Weights of a small mixture-of-experts language model, trained from scratch on English Wikipedia: 17 layers, a softmax router.
Below are experts of layer 9 (counted from 0) of a mixture-of-experts language model. Rows are named router (the router's row for the expert) and show model dimensions 0-127. Each number is 500 + 50 x the weight over its row's rms, rounded and kept within 0 to 999. Numbers have three digits each.
After each expert's rows: a language model's description of what the expert responds to. This comes from a sample of Wikipedia text that the model never trained on.

# expert 7
router:452445452564458428554561555467452566535446424452460551558540540457452442571549450437451453558516444473455535552513564455461433457562437535434452454437444444448450548430433548453566564441526453534460533510549453569548436456529459568574498556541438565443569466433534543509569453555443552452456455454552442535550523442556536573435500560550453557541464549559496449448529545449549546550434
It responds to: Line breaks, pipes and section starts in tables, lists and infoboxes, such as Preceded, Group, Round, month abbreviations.

# expert 4
router:436457447546439439563570544466450546549442426462443545577486537448439431548557444446439454560491442487456548542513564450470466440570451572438451441434448428441463546456481550458533571444547439547456547529541432549552445443495448554542467567559449552451537487505575555520560449568435541454436431468547450485559566438559547538457452569553436541519454545542485438450540504440553552557430
It responds to: Single capital or lowercase letters and short first pieces starting words or initials, such as C., virt(ue), V, G, N.

# expert 5
router:446425452547437455573557565485451539540439470427445565535504554436452462547546459441470462536527441470432534520469560459460439441565443565442443443444432443454428557440452555461554539439516441549458534502535444549544455441544423564540540559548452563433510458453536563535543447542455544461463434471549428528563558450541555547441456552563439562496444545561453428439556478435561547548433
It responds to: Year and decimal digits in dates and tables, plus set-phrase nouns like United States, Kingdom, Motion Picture.

# expert 1
router:443447455551457448561553570504462552564439458450449568554476568439453459549553430425439473546535447480431544498509554438445435458541429546440448436445451427455439562449440553453556562451526445541448556501565456575563450430515480555568487562563453544449557420453562571524551445541451554462448444479550437495540556457556562558450441562547439560502452543545481434453554521436559541567449
It responds to: Word-final pieces of foreign personal names and country or city names in lists and tables, such as -ela, -io, York, Spain.

# expert 8
router:450443433554461459568558543511466468552448444457431550553532547443464464576547436450458435576553467489459552516487542435423460449557460553431465448440453443435455542448471541434551557456562451572435559487536448547553432444536453551563482541530443557454524467439548559536544438565441555441453438480545441534544538437547558544450436554559434550495462565537466450449557478452566554552461
It responds to: Digits inside years, dates, coordinates and table numbers, such as 1847 and July, plus heading breaks and words like Identifiers.

# expert 9
router:439458444545457433553564554494457515546472435449447558518525561436449459544557429428461470552513459474456539526455556436473434463558433555456442440437460431446439567460443565461570570430512444566460557513545449561565461450534438557545437560544443548427546452427545545540541433545442549443440435467547444485545532444565554540441449565552459563523440536543450460451535495447558560562442
It responds to: Table pipes, opening parentheses, colons, semicolons and heading markers in lists, infoboxes and citations, such as (loan), ===.

# expert 2
router:437446464542459440561540556521482521528467461469451566523535519454468461547550440433429469554472435430446548514534547435454433440541450538467483459446426430438455573456440562425555547426540444562470540525555458532550434433567434561565453564554437529438541495463516557499572427540529558437460435439564438526557565460566519566443500548560465547520430544552483439477542543458535555545434
It responds to: First pieces of multi-token words after an article or possessive, such as Az(erbai)jan, pit(chers), pay(ments), plus his, its, became.

# expert 11
router:426438435549458426572547571478460526564436442451438553571540577451442439567541453461455437561518458497437536553500553433459459447542446553445438444446425432443434559451512532465534525427518445513430553480544480560556450438531443561541456563560454559446538469524562562528545428548423554460470435508571435477565531448545552564428457570518428542519436553566482456461560530453550535546435
It responds to: Bare spaces and leading digits before numbers in infoboxes, tables and dates, such as Molar mass: 374, 1970, April 18.

# expert 0
router:453444457566437443544559566484441560533452459433438563563536559453433433550542437449462444560527432433430548541481552458431454466542454559438442448463456460449462561428427558448537547434525444565420550500547430563553449444554458520545420550550458520456543470437564546517565450540471560445453451467534436506560545451568526550456433563544457560546436534568462435451565435436553534536439
It responds to: Prepositions, conjunctions and verbs in running prose, such as in, of, had, has, compiled, plus quantifiers like several, many.

# expert 6
router:445426448566457452549553553459469541529449448473439552564538543435435429548522444471455444547516446458436554543504546447450442443540449557470456443450439448426470558469437558432559573450543452549452550487544453558572445432541441546557466568552451533425520423432566548505541457554462560430466437476563427480560561459560563537446460570565457559502459542543499435450558530426552535539439
It responds to: Pipes ending table cells, and final pieces of names and demographic terms, such as Pacific Islander, Charles, School, Squadron.

# expert 3
router:430432445567459457537552546461443561547480433455433560531534551444447459511546479480422488543525464459430576482444567437450480428541432568437451443447433459454464536515487571456562557456507458574444559546540442546553451448522453536547486567540443518435552454449564543476575463571471572441430440461537443495562566456536543553435474569565430545420444566534491449456545534447547563544450
It responds to: The, of, commas and including inside proper names and clauses, such as University of, Isle of, named, including.